Weights of a small mixture-of-experts language model, trained from scratch on English Wikipedia.
Training: a variant of Muon for the experts, 261M tokens, 7953 steps.
Below are experts of layer 5 (counted from 0) of a mixture-of-experts language model. Rows are named router (the router's row for the expert), up (a neuron's input weights, with its number) and show model dimensions 0-191. Each number is 500 + 50 x the weight over its row's rms, rounded and kept within 0 to 999. Numbers have three digits each.
Before each expert's rows: "gets" lists some tokens that make up at least twice as much of what it gets as of all text; "comes after" lists some tokens at least twice as common just before its tokens as in all text. This comes from a sample of Wikipedia text that the model never trained on. Tokens count by the router's weight.

# expert 8
gets: "-", "\n", ")", "er", " name", " player"
comes after: "\n", "-", "|", " Binomial", " information", "("
router:524503466538481485595591389473524572476442565536472496415536415492513491542436427470454578448511515456492569532516493512470547548529528455473582601567506399543451487431549478484498478486525539472490453401473479510495475461507499407424514546574529536515494430519459448496429542478583549427550498496596462590528614472566475411510539439553490430425503526538508483474486450438423416404455479498549412461508524462430400507543500513488476559508559484449539507592520501524420491598538540563607547538518523523504424540488520470479421484511526452533525417388489470504463416487404517509
up16:589562456479515541453621473503463565543470504566556528422527393541569399528484466517389484471446483552522498522434542486494527516537493527482408488497586443502520453548452446507505534561521545530461487491522463497520413499542468471426508462571496490552541492526426535396557479513446537498527499517616516428480496502431472460515503465512550467486625544557478569473530495566510441444483576449484445497517518573653536358510608552485536529382547553469461524532466570479443525500564452495495590506529482550415557503530526409580533580526422508530547511518472443527429586488523474500
up17:425427458618577565511468532491494535524586503426489450441455503546486504605471501563465502525473509497515483484491535525438491465492460562414635496477445440574543537537492526459450577481500581535500500540455417430598428511605411501537569473526461470512597553517516466460523473469493543515484548522567558569544568460442451498498458508451504543575529469592478468514431482622445522547448606448553480542417495534436545467507458436466502505487496373516422527513518608481480572493448540431551569458528495497585467540605536496444433535584434564435483473572485523501471521513499501493
up18:516594561455416462475497404506543532481501512492494542461538479420480455555527474504408502541515520483522465471545515444416400634497441442581500526469503537449467513527497534551528489498498501524550510496504461505506531443551539464496461615387524396489462514408502521574530490502556463467569484484478541514438536548494477514507575458471568492518451509466473491425569546485440472501600461488456434447509479434481515453441528519480404531579659576502566498480419429547434560527499561503629569482602528526598509499422453473426539509528551599464573506519490425522534554487456549391
up19:469473524564484524460496487488473535419565462489534487552513498453458478434529514377540475484443472561331452582382507487518581630438438425504519549418502568474460474471520510505526532471453498428526463530614506459572465542519523419362473476521443421481524386538468479571561583483527545450566486452457549555518552574489586561563497537566604422517604498477460462459537413483519536511479454461451545462487486486503567478486555520494480490451444473517554453521416472478518515535523478526401500502475441532553473492485463398488526525476550524573454534475460528431515433552541453444
up20:506541520520456491600480448545577569488507517439521515434545530496516536502511541510477550470459485507543469564477473496401418487585550466475534398456463529494498476543582520498536518452459603490537474506567467532367459577567447598515474533573572564589575582518577503492450633502517541559516485535516544491424427487510442528514503620478472509511450507425523456443450417527490516436550495491495436576528484488474538459583411517508476498455508530413472557564490412451443511529485448588505545445634538530591445542575430485441568460508555521504451462587449470499510525427492500427
up21:542522459518551485570584428460522521576440527457415448551498551552414466530470546556540519555557484476528590515496510506455505460573550559503453404483466450551522558460557525480543517492607513552551547497502562552507507380539559535583586514444484594529464441399527546517487490473556517544349468481583432479536418478468488496512482492461585471492578511565444520456508509447542531543528518365490388533505492475542459496501529518519483536500569492478516551480531509523443569494482528583492411517426527501596591475492583545466620520496568494449444537402450498438512552453430547457
up22:493481543504447589483530456452450483428520514451402439469484432480518456447598572540544484494521509510516464465514453496409508515472492444529460533470489509445512563504448477481484555421628435486467481579486430426522470499500561495482393550480489525500574490535534537488370480532441465419579457485474413489447535416518571494545469461540450507365402469585570383483514470495454557506536495540517541402409437505481581522555501522518500526500558543528489492500466497490496548570576467444566575453530495611483627423596503551467471507600423546528467487479437494476412482457523536507
up23:502494496491429558428538535591356442555507464479475476535534540525393588495490558525515489529527510449537493453510543494496395482540409504543461451454562528491451505511480509451545559449479437550539578442487523441554506543477469476480418530581460490504480534520436517397496415541503510508585492500432454432487581473564530418472503453587485460514550525441429501404506525406593522559551517497468508551421471502552475461584462475533521434429511531399589493542582552416503462512521493458492534458426601461441541480505425533599442503498424589512486450585431567595501557465467474467
up24:423473536433527471521509395543472483459558514595575540449497452562488473427451494457516532559489447441537493508444452566516455529430529542574530472601434514477547459485591445521479480463464492561497482489500449392492547544540417525502496466561389507518453491437439465531483511531458543495545448530564376605505620560457543474502477524591619440483468468480559513534456629520485487450511507487522479455494635467377529541512473533538485452457540540545483454466469472500471465522475344504529502561422499482418559519452459482557474462464469521563581503538562566478542435446529559503
up25:495452472481447623480518510529540381477429522548409446502627557489437543533553510506396465448512527461496512462429516492508516522498492511434605475554525475450438490449528521469487546535520536415523531419470479475513525504481499519585409519533462556525486560414519550380440608531444507487520504504469515576403415448527463519485568507519397427531447477478510467468420490471464477481619477493542490550495569535581543476545565616504439580450537563505565429543441530511544506509465521547541546455579555447573519498510395520477580465474458485517529490458400588507581429502546493526
up26:585513446504502473574515509493522496507475452511526531512453434511508574480628523519477537490506531547574533479475402589497546459402443528503534507496426416509476519538409546467495543570476522542603597472535471501427455515446520503482432559517544468463501503522494469579494464553362498464451461430534543492545425522592586614473391549498470568514538520483510588427482541485523522489534450574475501502443504453427508463566579419461523431532559458540448506495591484424558588443519504519542488446527398388536544454474557549488413590482418455424523483460589519476470498509459555461
up27:484544598525471531458615466567550560425532582454531417488492519547551543504428499406519458441469551518462555463565586457452528525477525529408488524446461415479474422608437521462393469505481504528522597538449386591442467590532484567504490498466483428527531504468508509521549564525485489599493432495505530554482495490442521546473546500514425466544462506445498452562521466509428513394527523473428429512467509571533492450512467545508470490600527534570635486450434500539511492448595524547474402535574506524472422501487572425563418504583444449478451513545491591505560457484489517526
up28:572555482559440414444566423485426575499498456568582553580453536418454423537558565482539491444530541473534474461485482471545494458534526510410462518521439551419475510463491477467502504486466520568459581593596385478551491504430513524479465553514466558482437513474458428502453567502541552585556489506368513480492481463478495533542509552495592408534535564533481543538557538501509462545547435566539540523599570569472499555455496567466460517437460489514556489452459547523507445446558527494468479473456531611459433455575557465501511467607542451371598562468448498472434416550484531546
up29:521507549373579493486383489450548447530531489512515482415506409449542488541544476505523540518518491528479477488442476415469490522522472568527526469528550573635508455514539571552535492418406407495493441470560413484378455415508529523482477476394457556422588522530529550488511525512443416504482477428556569543562447405464461472474586470532519528473520572512607546483595496502516539537532462433572414504479483529541567542474470467565494508538433493460569539418428485564444542511499593513547458486567573550464430523522479454554532607500537511453523484464527552463449552575528485567
up30:471448456473528528517486489455484482537460468527540466457442586456471567466449481469623515492453506412528600460529487523573549442489535417437461529540451461493578438563597562446532465611499512530486448609493543454469408484515564561540451454482468550472586461565455443522471540458481497421523550541574479582507422476495589530581511523557510477512512537563375549510462477578509527480541453478567528562471542570484533530381456450448537509529540520606511554606536580449507505582498517487542409515560465531450501486491481463644471556567449445485523518537563535467448535475535566502
up31:416495423456494461503464464455577446538497549448546484536460488502544587578550434539484471590506583569435473591526506538419454558545559510422568419518508491556619502562461519494543398532590501515471566427494526418476495474610535510503511515564533514586468514467567463521535524526499521638510475587561426420587466529478474549498532554496533439529548565526471501496585505471511544526480462456473580525462556541529413515518484527501569548531531536528487476514530567527433485509500461535559542531472480531423567465463545506465492347474486506479528564391444458570471542628419507520
up32:508482542603600492538515501468492491467524601520581443501449508428513459447538394428476519404423513567485436511403516510382546636489584517509530425513439512487533542417466426489471441456537555584436501533502481510574527471411604622516509461493560396461531552553505567481495547557484507497474523491507575496577548451529581478458498531514556492539487518503450507465526444569456415526487498490469494572409525538510467478520582485429478492517496515469485557496499563431510400547477497509545623485508452553456542443479547481508407501599456459507497592458513443472551547436453436527
up33:566548529482422489580511485583470476556577457444531542490448519531401509497492565484515527450525481507468522472425546511580610550549578509479516513532536506518562529492497459478584504494482509469486440451456567488542568602487412448522596488482459501458454528397598502415545489577432449543478520464496544518511446479574522504486527445409498507522453534447550560515479427401513531429599466471374565436480550536529418466567462497447393399546444403552493507504483579473476484523471535562448434379452430484511443487517467411608494477491511459493566512438494562486433532488543446511
up34:431512480421525424459520438470423558607480538529481384421452506560385516488474495459590588578489469522462525535454462525492396582581492423534582485524496481548464461536554513489565506530544448524527435567513486555520524472443606553505576570547486500443465502541461483453479511392497538515416440460477486489437493658561490449515484472620419440537466508534449563461529525430503426493585502549504537518551492542525424536438494446476581527496501503447504453543511508443464468579454486384485470510495571503461496592537455557492406461511448537475421506508503468469474585487443480476
up35:426496481484451459485531502553469429549472448577484470538468394560506507476407489590471430496488505444558507494476537448476505502473516384548536597558493515551485464516573581559586446541462433533524499527437441494594570531534504502521460477545392595534543544452420477499464531482554481576616534511484470510520552461549510539449530469413494517509441555548465444452536530586505453533535540505473411515528551461415435512506407505449507495514552400565554462444497467522532568671453484478524577527549418485541424545534538473438482573489504523534491479579546585458400550518469414514
up36:460460598525456615601476447520451521445517507475503510545541495452460511483428566486560506450548510465563565509523478467486465549443540494453521569480495427543407460541452515577453417455533485555429517466532475447572443473526385515506487481582493575517554533549476540550449664528556481492457461536484503462475575477530516392483525478567468498445491497429493521564447418417539475559425542502477412407535505533492572448568465554483488591469529515486449445512502494488416617504407455541547487547449457551517543531522463538531504545519474382492458502505577517529406463398433576440
up37:498514433479550583577427531500437527421576482473528514492537433482457454513538549461408457491504449482472559436543469537517550454503530440507456528536418446465477520443501428468476469525505402497533477493565610545539600468450524626545552485497580520466505584484488442469521519468528457491641516499529390604533471517556483582518551479461591564504606525517501557499443347572582518482556410438505464517459491518440509541479543527493530502533544575553539517467559484537474407531480450546422500557547503483625422428549483435474509493458402524491522502452507420525501498483568486535
up38:434463514548485482474483430543483529457470568485515479451500435534493453489545463410439508487510538555576458503557606487537440469421466469503562473492460500509503427423491462529536479539511544552468523576507494462514475504475544477536574400508574411450525459506445468526509565562583434451541473505446469516552498462525474444457538471412515479432500565486636453554468522522545493595582477447422462507487541518372528501466520469535562636536516439495440519436448506503434511638457392472516505524450485415511512493548457609420468445504568505501497598463520578605608544472503427564

# expert 10
gets: " |", "|", ";", " 1", " 2", " 3"
comes after: "\n", "  ", "-", ")", " 0", "|"
router:433543518554550474493429414450542471531454543511534475510503448428542473501488489552480473563431538446448491531506570505480512498373440534531462563506495511422499445469431601492473527464430485507616569442566551541539589458537541487558468493487439490462567582525449560472533607480499571549519485566550488554564507434454502483487500457518460538523553467636462495518501481486545451574429567493474532483439446446488468395481476546567450589495594509537425525495511471370502469538546520559549560484433458591558562527540408570538522457544455515555477608485588537431416452551451510481
up10:458374550542515540504511415523440534485473521470464482498526414500467504583420440496513532575496473452524499539443523484565549508507476570473488503471545509468595379534419483523473579473493552481521489444455461470530502494477549534478553460478502477533515433468488473551484499448556413537527529472508517453394542588515497472399496457508442392483540539551571456515463452506479504487530452505649541425520444446420517518467437502529458489538606546498488431577511540608497373525463428530526411472473530559574446472453445531394578493462480474594456561495558424373422509576468520548
up11:494436447529446460480480433450530552579485558531534446496511504513506505501506469480453476639470483460480539484462472500464444461506530533528551489495462491397543486505494431524550469581499494535667632466460438536417500559521504468465536408528503487497532493520554506504543407508530443563569550487434504577472498439521559546470417556494535444471466567525433474588488497495531568505490548467538480502495299514488490528529504503508556593496389485502502452520501494405494536467477526522508642515435612503586482584563516624567489501561490512578425511423504547537415517474493524483
up12:560447489520537473357437522443466528495565505488548533465531550537572505425494412477452489524447547483568527524532515538464431508521552503542496417458477549507463473380483562552478509413509477407496532623633445473437485529508488415500525454435585478503424461493500595522578513468503569615475435517461443476603557506572590484552539493524440461608551481465539556543538535493443548522589531532456488500518483586500494543487621554544569428482470523463438484520470593407492522603528558493465535505494451537488514475531548521436448409537453468449476450513495515486438571448521519517
up13:579408545497495519466574472490556437514499436541582502572504583519497432419444459545500510425484503487473508516456480524348357547566562513585564388470498593530460526445465512534540486465552487428566495518417512475519526478549429525478518515412455455455520499488487557408446548498537523523520477458553523470399446507534478522559543605547533481497522503525469436518463532590497606599644454499558583533426444458612474446423510551481540581524534516504557448453463469491500517476462466528497444492464521477515507510429497508512509593515501469518467557483474504495501411426492433392
up14:518557405496517539543424514385555502432525564396470514512477504473513519465440515464437481457561627506432462477493456566470516439560551415572393570484487503467507465492384533485473517497457515519519517462472542531513553413470498542464559480514504487500415526511491464485569491511483507456448432354415496542518468533483502449511423511538517444527440492470441481471463523401482470461520397520493564478560418512434548548588455592495507440574558521424440484395466419449520513441429465438579396513528439514470445475487530522553405467398489490544529490445600514505512532426425480498
up15:498563441483533429432516455442461496488524394460563495523512552573545434508581461452573546527483425418433562473559520424466465432471492426526451494483524518512512523570476604453486417561461476437413562451442351476413493462583475392483506509445495486517541455546506506537462533468533501482435458440490570480599529534447505490578580441463552562442591516423596529498511499497487478453429540538484480550496521380545518483535524478447453486552481433465569475617484484545509403550441543460512423513464470433455478515435455533471496499471448547500528403501435429477539544456584510462
up16:465450555470503512465566441485534500575516455543514540500538437430431429515501501421469396452393464574588484520553540485528501521482546542514476432503508499480500454508510502447580515540450593487597528520500418407366519479444542491513482537552474475469552486525441414532503566513353457435500566587473494579559433548406423539545475440569462520463468532563561534464498562549498514445472447552523578541411426524418555451560568565508591438554492496518505450466465539419519481464517469486533517482479456553514561474460463492491514510475440592505543544381476569549525498494635514498
up17:448535556537513534535496565510455537536481422428448518519611520484526491604602497517482467503574537504515407513414414609457400513504482497524538530431431455516504452431534394492491522557416431474460492481522501513516455608548529476430576435448559514465562468547517531463459506523530500497535543446497441510481471506553560485521502472491559555517507532438481593514509459542491537526396492526527451538515484425404562516468510458464419466528499500492433499588557537524462631498461489514559405484453562573607455453419443539411421529397478530446516554387545468578517515418498491543
up18:516479496533554503430457499476607481549503477519480516473494543568454527563530478474419521542372461487421494464372512460501509483545546556470438546534484457604554509417541433578528460549486595562475474448503444521457399548451453540487459463386478497496507467493422506524461523518436510526531505447540474545556512472552426492473466513452522590487496625513473505486424383445494507452546531535514513551430500435432418527354530541455451465449403518449467497557552458482550560560453497540466479436543467564539488442519497496503518511400489384475585548398447495495495398488521539576
up19:479562449518424507443617522461511676519465488504433491502524449439613465409471423531508554495485516570492597477539437568518535558361479579566546484527468471527515473541482553493520447519481427405475442459502512500512487427508578503501458427478486491496502576512564602473460490516420498493496504555488529500402464530516586488612498482404527490414551515522534511412450552485529562502429458422499492498579397488427556416451515563506508545475422478497530464588476465402444497558439465520454467490465491441480393410457486525453540496470486510521514560486499511588529517471550459491
up20:525550481465520475485491570494532616490506479410488503456505466530497523555462545544465453567446431519569499550490518442550498472466528524374426582445553532555450410447475493458574455472562436430518492467447462505567471516481466397509478506532485506418505477414498458520516536409502511460465444503498566628508540480442521448542520601483480528531520480469528550432392463494460512485431503473533574474475539410624496549515547564471622503528502498480518526586507495473407520510580486490523370392445529478510574515460499481534544421485408509517498371604424578589502476533502493503
up21:463467539581510479547513459489538587564506546493491489574509480476519555560539577532573508539467603558447532521496373504461413533447608480456484497439474484449509626443484440514493527502518480464393444495560497459548522510479519493455428559579489493548559521469543563411423597546486504599497490553493518464481564481517477458540448477496557507523562475537350479430524659520479479531453462557436534481470471508483527479596447487482516552446465427540513448502558430566527483418522581537517506543506447575480536461431443393458531396541463484523514501512619512469527427490476451444
up22:528474459578541525501524428535549528473520533596473494516387529410459540463465551515493482470464545438446558515520503452457466529486590490539439513494551534412443572451530581491474473483479487504376494565488493528423462546454455551538547428453582608497453507559495492511490558559536525428544511443467501562484384555509416526630461552482522427511513561526535489481484549419542470486468484472530489503486436543410522504616534602544530462550492442396524524547539456529527521360487485553587465422538509455422491478453420480462519471561563485482617507454563460543562597531470458475
up23:531402409430519428511522447457579499581517492509602477431481544453482503539482529659474511515515490419595475459561470440504525459443359494590495554557525432394581568596504511455549536493519534567499437454527432590543429581465604519477464417436472405564481390451605432480484436537548520469593479405516491496457576495488543545445446487583483492445487460454479473486462491498517544417473457501482494410450504549535488484553552495510523526521494526439509458508494518515529548514481503531467509594427504489492503482482439440473490506484485522471491451565545413514553583554514479477
up24:457487494558504545509527471533504482492493507527497386555606469458459465501534431440587388454445443492502462550441549461465505530556512553503500428612567453506532392457476623475449540528529527465559563536510539466512503442455503471545529577523454514501544538517463473450479509478475504508523432389565456602546512535482449561566505519485523496460558532536457466514547470494518502451481459456439466437507460532516468522577463545502590491415459505416519501454544566499432527540561446627460558533393475574480481530450547460505466600450480486687489533523546336453503526478448471532
up25:499508505432594503565546441482554570502590575470596552434527439485523462405550496508579514516521579554484551542546558490584566463455504449583571518442414467493490573553510451451528433513480522574511515495527495448440488535497546461441580529477556510403501543389537471591527521524494506515551420574451572455505477526487453544522517572523547489407482534590485408480555496496546525416453517399567434536494453488566550546427443547474521399513435453418505562528519601519516435483478526523518538585490523560439576466463424492529501471535498582516477495629432504455499489514588505505
up26:460465517506535470424548461539479543515529397512566499508435500556455481514538497468512532438450548510474391369481509532589492544553547566545426455487534538515500386404379517466533447508472506430454498539546571455556517497524444494521506646585543611518515434478423473444484536468530377457528562444492528478478472453463487516513426493510492505474419510540559420520509505547447482518530429585518433540489445535538551393484549484410459492560537541474493418455538580585466482483535396541521485592448511510479483411415454532542495563443533463522429558520563533423482445489545518493
up27:492513461491556500540466557517504524563510464416565493489494448442406539500475565487395451460549544539488518507462595522494466491457493548442354529491504485490506446464545577503494486510552483431547523557479461443553633525565521490451514539453623495559453555529405439612553420426445529474448461418504479493533527468539493497437410554566510531483503474456483509510499528602437529580521477455500445502543484558535452456487570477487483475600543589515465472486503508515423573555514457496412431542456527445444548478527450489488502364450496427553466521429613469458462493534380446408
up28:482482568530594418442545482482440514513504493408543508526392481520550483590486490494586356437497446500501569498500468543542520541563515547557512413523464416509532503548529443526472510531505498502471501427539546488482530536493529426533486483509563495530485473454506550510466573534409519544575455527509531552583451485509462534462424529534472467484586466562560555589504567415594629547529498460456593533487559603580460509599459551520517556515551497500540500510513491511571451434456493512521418497469601473513481416602491484457496483486489472462579505348506549487460509457454630402
up29:473448466458548402471529471466536572442525595426534544452464463445459542509512506432645525461520576504474533597431389443499515505618443488424530394452510593493465545508479541475452491436516439466543464489518493470531488553511556461456554535502445523534564424449572490525471526516443485477557480440566461495517503522567500442572486487518530482449497534465521563503531449428404479621458523523466430524494411537520478539485477462569547497539456413640497459491567394506479588476447526418522516467534474490494495424460440447504457497551455375499435459561544503437461490618517496498
up30:558512437496511502513505518428470411504504503591410562581502560540506528481512442495448469482519454490468518459426476566533502584468464498423434469480560500561495461453474517525519476400511406473403545451574564518442576487496460567416543520504480558553580502589459474402568512483546469432514483477479560513579498435508528441453515500336407504545475516509516527534486518565570524569501515548590529530620456512458547351554536535511501538397519422472425487386474471491478471552565475510463489503489425566416452518509545420541477531496525509516508475482549601507443498592564505511
up31:492481465529563536498484578486516468589481479440461525534533472509451396549449535539383492507590446463476492511456512531508461493521593488503461567574540510483596529454537458547500459487590521524527526601461495541536553442628517452524510506527415530474417543522454458422558403509574483518464502545578452621516608458503548471483461514469560570540461488505523472447597531471465445453489570495501494498528572532500476478419513600481487493564509496542419397494439590477470408491527449488455645439442524481453583617537564501514500491505475440572408500415580496515459477485494534494
up32:504595431526549601446514479532413431467460488392519463426486413449517572521525396428539559418533490505521503467471561446464611413490532524501505505415485512524510391395562477495476527400481489583471439492527515514516415525543544396512488450535579554508491533612546414446561512501467521563651516534509503511485443448492462481511581565468476499556539425466529510416572486480491547467493505576517588484486516565500552572458521570538528386502500461477470534523495460533446483467434558568463487457564556484488557489487415465416549463462448485543527498551532497474515533421462555467

# expert 17
gets: "=", "\n\n", " =", "\n", " Di", " di"
comes after: "=", "\n\n", ".", " =", "See", " also"
router:587527433538556425496500469497497591592470583435524490530551468484549504516489507530440443541495490519461474484480537568567474594461539439519465499537436568478532439563470498546419509520563539532587517497496498568480438441443449552460591541567519482522552488549603488524546512412530582472465515419538480507484553558431538509478440578411560532430453484495446412542543455516502551464469556495501478484450581405566505421500504480529532492452511459590464443521517456460426472424444463486443385541544461562460489426520488509502569528462453490565551413397471547384588480403541544403
up5:440469543421472425423482447507421456558469540527486541512601581567512531440463466575480598451649448513590528558459542488533503555528499520389520541670447577428525561514429495540438545567581547509466529540497455444568454462501435551423540433505471422459543502487557447483501507565502553442506406518410469494531576538534467533485464541565497454526474465462426478556430530481526564519460490525493535473565524506454482612537424461553506543469505530522490527425513533456488445559381490476550522468480497422470475527553509535581486544520472563521507550397484490430458477462529498446
up6:465562548509545548428575464448392527563606463507424622531555528476457513492459391571409414458503517561453523445494466481438427507525485532471446505544485418535482414574477579526546530499522490523567485492544490508487519529536524490522508507485613554601489502518517504542517438532472496606485550499563539434406448536510534583473473573515605515490524518462476496454392557510492541561504587452468568562467555460487550444502543488509472502504496515578531577479530517522468439592506394602523477470549445485415541481555433573503495518565565491558473508485396620473452582499454471507
up7:415478529504565502567441477557444550574448493509415465503512525542443538553519462480408394546567490488499540472572490477612478606528511478515426563490663520530515474472506481412477570563517521550501498465428535539509491549435527458528647500516463506495504505509423466558529619475534535589533497459532509491396520511510515457524409467468559485410468518560434537454484477534460448536443537532574436476540474459436456541389501521563439501494448510526524512421454460509514426509525515478500462411400527474523521520544494476495487564519414512619598515468592533375517492518500505556
up8:443480445459453416422525427500559485624406562513413503449457536522566539460541399525505410552483452497582516464557500524473522425541500470567535517570541547469540539541511488536471543481455520482473533555504432518613461454569532425399566510526484498514450513538544445506484471495445400492435446513505537487506510505541487400499514592499514519546485454505441524525486455470513507584497476527476484489587487476516515510443440487582428543462480501498363515476401502557444419446492551438545450432473536393594411494504546510420454529445578523525593478566468476410490545357516459521
up9:525505518565547569502416492489468541409553502391454465531570517517450457446488478470461576461542453501567550502557413472568455530479495385472575484456448445507439413513523533465448504508534512549512495545539574476434430440521541555469477421500551501564448509448515520592474485428484459498490492666479548400453448413488573519493508473528534376592516529568501447470477525467530488467421462462433473556525529533484522581442467531431445493546552485454462531512575511425394472489458513554435486510463456533453496416450493577559487533599468407566432491432449469447590551434513512503
up10:390446576473464487470617485485534575503462515510421575521540571482611473425475451506555532548545486528513476470638529416542458549565428489510476525530560437565511531469522537564471509585540560498500521563522461463569493523489489466451498539463477492572499517482448453486646518428564534549438537422485480480559495465395474417447438625578464579462466527553382489493441507519564522448475589591525511524472394484427534517457481499496438590541506458582431571499448452552466436524417502473444453522526509488460559499523452510481539463568514515586478503482522461509558496492574493507
up11:489503531544455520429454523484558510480474492442458527418525465482508554476420443481519516486469448511451491604488509484598473437469458467481581565539446506515529426595538633480503487558517570458450519460500547465480502389477550534490528472386372558504468509479496432582509486458535599498504469495432523510409538569503568538448423478506514401582633591592501480600504524461436515445529478470489448511531549470465448473474471476482591551496510569469436546479370448592547499478449409496477561480566515560519586371507536432478496512482457453477518450473456462483513523430502510475
up12:514514579495485457433549441484403501479490496464560469507503459550482543521483520519420455527535543531604590473536457539617573513475620489482545485470402430562471421561378399528427433625516480447484533414546421521490478501474460499509406429477498521599453522557505538489537492566412466463465632511596557452518536589524558609575585527535560446538530515468441462519529523528472514504454581475475552489494525536483582486506437528438581493379534438502505493499497555504511527459515561558432489484575462519526539472464533554492514563529496499499489519509538456508445576449545531450
up13:459479596522586478476399527512486506516483421375497520524508439550528529520382458515550428571585627546450537442473484494553489466509539412473545360474515534474534562459468449476554519530467527421466472479382483534505579472448543446516544384477509491574500499498461523500570427498438446449419604488540466442570443489373523409493450544430528482484518557516529527497558524459523528453437457462500452472533610631513491488528529494453377526456471477568449561446539428528501461468440480521495570505461453475479513547487485460473420494515508488550418473558485461506488439528487482480
up14:611487446498445529574409439499564510547466483521488461406505601556557554489483614479389502586520497519521444476505511450513530568543537544449459467481537516417545472555559492430503503469451487487441498509468452524492556553434445486540448517521554475432566510491428433429454580546539498519528465511453505580490417453416366540482454487514473528535535430472516487498479503481601515536507479482445506512470581455496478499512552485482534617520511489493483379425487511608537493583451514478588526495541515505577429490421506544544451376477458511556406366542592451433464496489573527493
up15:477536481529506503526398463540466526516516518489542533551521528458469495486553419418471435534533451494477534547414472525549469465524545481533465489408421480553472553414606533514498515515530490477510507495444514461386503512492493519504489552477527485537475415524583581510469549411612505506464543397495484673495445489485491497432500427554526513487583512535551519413451531572477511449401558591403492506523545443511512506585617540549585524452435513488528518397445509522501463500505567551482531450389410499491579588403459507432443565513510474420472513559554399464494439488482436497
up16:554499492405618391461564495554409476496489540475569537460495508448505499445511485473505466484527609480435501533421502565463550604631478569483583463431529488480499537484483447515466544491494509474495521485500519524511497418503455503607480544537412475484521570545503421458451527414467543493456488558458515412560444515448543592431490522471548512471435423586403532473527528524418577474427496537536477486423529390536462486518438476478464400423552529456478504571539499454476400450528553510509468533551488437454497570492588524548505484443455405606500432411546464537514462505477472591
up17:598442539510505546471485548485490498416535580570506489412464533517574482482507512467550535625517407603534593597534448474549429478542446548475529496472451492523536495442599470487484484481474452454462569486416495556543415501540555485551467472568402533449576566556490508559516468510501525505526482554513466513473459504493492528522427410490534473564518531542488499416465501563497473475500478498454499442546415592537538463508390526570568501448592503472404457554397465526569634430518528461476433471616512491482503530535483452469472558615396520539567461508607473481475425509495480510
up18:585498471445452445543559462531510497532500502490495460515438480515473499511543451471519473491484512480487459397452491392412488485434513467511591529520622480406505493535511612507452496544433530409482515505441498495458493524443508542512555596501484526491515406434527459489458483461496542509550545550499434529549566485546507498499401641437533484518497483516618522502502499470486441560575614534507386384420467544470518531413568492552412462682494552471555542547492490501549552543532523508511468482463448463474525500551497430501449505529495484407460510599526580420540483616492555553
up19:513517486508502497540576428513473501562457479499516473544523510464437481533553498521446498599503443558456441520530510484570547524578468483532404600587550533528553446499595553536394567494538509504507550556491582512514453550416462451462535444577531561603574460363448523551459424494510584470439565528461473539508507491384462510463405532484445596514444527502540549510567503507431527508555496496640471495418580428558505407421499443474497483482548471548495483510494506530523500524576491531541489473537614518570455493497577518556518519566466488552602507494457507571604500457478606483
up20:523566436502422508548543583539607371516497522431440572422541492523569519472466443443454457424506395547448585520486488534513498625500560537466456434565461425470334430500524527465521517554476502478551426567505508424447458510536518532530480562438401517495500551591530493514572431496587537617508535431491453484526517543513501476507546480497496491586463537487589490540543477552473486545470567412527470501452524500455546501554519467531495487566421443520552523574463476400492570474471483456524531432486554527471541448421501456491474463435487531573483568552448421516530618503540510484
up21:440571463516494512509477474418431465475424496483564521466529492607553502514485502510458519470491534457459487499498558487497453532569484455488572531449427423536566537547476490499430443407444545481528562557601528547438522466569431467476423490476542445542520528505441425484481463392528532438513506543577536496529529658495523568423582524432464536463455448546477456504424441490535483547464549541444495526553513516475442404445498484464431488541470526416481525457520476379591467521478485464483428542434435575554519484430506446386583536422479455573531423498494395417429434501443438553
up22:466549548519505414494455525460522512539535477413554547445481488575482492466462470498514514592477520544428508484428541462475517531511499455617501513460483506501560509481506514472542511449473432454521452505406506528514565528563445561528491520385347477426583627496497518486461430601450494547534506481458510504425374484550506550434384489481525599451513575556435497444436463535537526513460483584493408549487418548437479535461522575554500532508493545498620519440549508599447447538540413519536459492479422464575521482590515463504549464444417539602465600496493483497559552489494502501
up23:439506484509461428427510499506500532503432473453575514543482536494521470481507490555444423503412498628497543436542515462459562537468494523455494442493521492466413474443500524543424486517474481499506595506639503433464600451463474467485535458494499430551527462448465545546537440594394565451514489579460528430544450565503505530614490591466502516468453442530547559460471478493525435484430507519505415482368519510504487476527412456528521540559433532488511490422508576468567520472471532598495381540582492556468540503519576517350471556576400604473511496431521509442482476421473498543
up24:477452511422529496525537496448376482617502516490551557444607436433515559410560512507517545565454429460508483545441492525528504452528459434425587481521400512514495524520582483564475390541522569514557554561541528529503459468567459595515551507453517559501450482456500430452454570426496521498421451421494509526547517550519526543454479441502566470553484438495388443564516545519518492449490511509460447537491577389440424549534507552497558557454537416502541444563443499454501515478574483426490538470596377451542430430510484424466530504534461500513547416471498503539422531455501419591
up25:468501518522544366616549539594468465457520522461549542420580402479481538530496495443495606516554528578517462487526593582463541593367532489478434497570537452489372517481515504538461448556541519428487499495510520509435529510442446487514434537478477458525455452546442496533422483547524494543532488527418512453657541465468480518534512438450496498512555568519471487496497463450494565475483463484499479484538488496364482448482520532508477530517437429520437549502502447470484481461560443552413532553565445592450483534518435457495464467615511465602457592513499501531451477596542423401
up26:606499561587519453483447498564532594545519454536454534491542526508450475544568553508487455510528469504516607517516543555547513555543520503480521524469542530449484498505498508503493470576552450500552512543569517511472509499402502583472491567461574429421447543580488559497390610513599548565582509605493446525605406478454480500451514588566546618448480493462539451603531477445532434471487504538571523449383603391471406534496470476480483540486426488562500578518526513376575525440581461462524541447504526584501545500481505494510519483426466499547476479526527512572470436536547530492
up27:537482586521475540545522514608488534571587484511515566561537511478536481516504436511506585502453621529460555504428432462524542553486491577472529566488515571540498486595438505557497527492465579469492462536421586493427455500522522504519508531485457493502551504472513484517527530580402542503525523476556480456537452602551532426634452476514561559581510468557495508556484498618513538449389521518440473501401552566502457525457513394485454520499500519502514428445632499427436529511452469633465527485517458508480540502497540554429598487488519471650463543440464535422440448574481544512